Experts of a small language model.
Training: a variant of SOAP for the experts, 399M tokens, 6083 steps.
Below are experts of layer 4 (counted from 0) of a mixture-of-experts language model. Rows are named gate (a neuron's input weights, with its number), up (a neuron's input weights, with its number) and show model dimensions 0-127. Each number is 500 + 40 x the weight over its row's rms, rounded and kept within 0 to 999. Numbers have three digits each.
Before each expert's rows: a language model's description of what the expert responds to. This comes from a sample of Wikipedia text that the model never trained on.

# expert 11
What it handles: Word pieces right after a capital-letter start in proper names, mostly people and places, e.g. G-il, H-ong, Shauk-at, Har-ris.
gate0:454488479465520541474566545450503543469411426480528460472542544409484575472447552470497532482500384532542532520460525459495440469511493557487513532486467411468467548470477534581549517485511445510520507522484487481545559529455475517493574485525520524492547544549533519478449477586524532524544488533508536458505451417486516561469452454476509511585524549483533527492496462473483536476478
up0:495459496479552531465532467403514535519495523430539467430540527489474467567538489531613533474567495507456521570462471495489508497506468468484492477469517440524500452520470493568455515501518486464574531485521515481469511525473430545440463499411540520541540578416542505544393519515515482486487473457501561464490493540487471514488492536495460544505403527536533442531536503536563525421507

# expert 30
What it handles: Spaces and capitalized first syllables of foreign personal names, such as Ma, Ne, Na, plus byte pieces in Chinese or Japanese titles.
gate1:510612436630422547479491467527526475487469497489498521466516489518498463534494510490475488486489431486500430538540544431581537460492485545436531460507531477509511570485480473552473510474568490534535437523417439483542473460549459514485492451522495548421553558484491494591419532470518453484535489541559507449558451513512504490490512548520498529445498462499491442512521543490469467527524
up1:457504479501437468463465513523467550494433496537487478499548548456541457500514453528511526495591523493446517541377462551503552543475493549484500459559548514509555491512440567441543539493561485520414540434527453496530470522443516447535505503476488496463466492468565492556475507620555518509510534496552583507489455506465491419498540502505448485481456522505479433456576492478506470490497

# expert 27
What it handles: Later word pieces of proper names, mostly surnames and towns, after a first piece, e.g. Pra-tt, Co-log-ne, Col-etti, Wy-nd-ham.
gate2:507482536570511468439508554485520515497486496466452521493535454572504506512457475497472514546568505525514550500518493464498538486457492417432450509459414534544524512545444517450520501533470421516496585480528481510435579525626498506496490451448455590494529492456465510509451467500463508532484424506548572527540500498501473529528513498483547426394495512445511549529505495467499486585509
up2:563505563568515461499485575515504560540483446476458553494449535449474545513442490544457566521488495430539501426521502520518515590464525488500497497444511495547499453529528463465514518497461528550526511482503471515502454479552570585529556529487539496435483525525525513525519582457535478454458435544558534515449495445494468511505481467524522462623539463402511491504520504521523564575483

# expert 46
What it handles: The piece s, usually a plural ending or inside words like gross, disgrace, recognisable, shipwrecks, groupings.
gate1:500528496500474475498540529498516459515464511411458523507429561523545595512580502375550433517436500548434502529522485526476452478501501524456549479465524505541490532489494482497488581553512503502534534517531448422489498552509490453485492456503458551476509520537477500546550532437489558507513491424513541426492421465497465511519513516482473538530468507523469545469514609556440594486494
up1:517486466551527448511501586509486475578495514516476472435543504512524501500520547440515450495522510465481510521470490519450467525456499587480530479505481523526472459488531430473457524580531416501549483464606513398538528494475484479525573456465503571490484504462501538492526546504485559512502456426464489450521494514401493514512587497512445501496476484542466494510584602461471557542446

# expert 22
What it handles: Suffix pieces ending words in prose, such as -ing, -ation, -es, -ly, -ology, as in opposes, encodes, electronically.
gate1:539471485569470544470511534500475515429433540525425512552468460545520518515473490497484442538526492519584525552476445502429463527486499493402516547550542522429453559502477513549480507504506488424458467438522539449501450462511460538481569506546498471472487498469470490544547476505580481502498485576550471446475462457460428468547529569512461458477477501540609503499465476448450541490474
up1:525493513476518417480539499519536544488447471425547484539559477502541424509546533472542502515530469437485609437425562445543512501474511528461486484486453509543506467528485540443537522487402571496496438510577506440521530514471515511482465502540457500539472514467522479521528567519478523528563562441451529483498497532435585540487558506512480534504487453428493487529448480561444492438464

# expert 29
What it handles: Consonant pieces inside words, especially th, st, s, and ordinal endings, e.g. Scun-th-orpe, Mon-th, 2nd, 3rd.
gate1:471536475519490445462558460477487501532556419500539543431504434559519512552577489513446575508554465513488503441482472467480532466547507510541524493483525485458484531430519506548499484503416472434560524401510497538519521529531498507508506455488457443587501459467454449521494484544534552575598493537493510497464532456535515512451493448465558520500451540526512479464595516482567449528537
up1:532419466505455468492542464483447458533491480523526537411541467510528451543492442458497491536503534545524515482453490448503473451540532471599509515512547428511487552486523489513477573495427488443515534462530504564501543467528491551540493455511533487550440422490427411486553508556550457548557482510518492420496456532483433523452495441560516499499507502608538462503534523443528504506499

# expert 62
What it handles: Vowel or short syllable pieces right after a word's opening letter, as in S-i-ouan, S-u-garloaf, R-i-jeka, S-o-ftware.
gate2:529521528521539525428482472522500557451533579462563502490566416534488497489520411503494481513507483483475512461499509512533530454549456446558495526507506505466593574548516458525526450534527513581519566494507556446509584565541491441497490532481515498497495509521545508512457470479470499444519568527538557529419420545563450503402507547448497541487496517525505458523494410483451493500521
up2:534530444539508507456478493547485551538562451495514593473448382536453466562500474544488475516483528488458532539497479478491509538480499502501525519448404513464523537566480449489497537498567426535528584495487487519517454541505477429483464409533479552522474475507531503495511453477486507400500549459512578483470496505535508498493535441480532491489427467515484458559617447514482457530496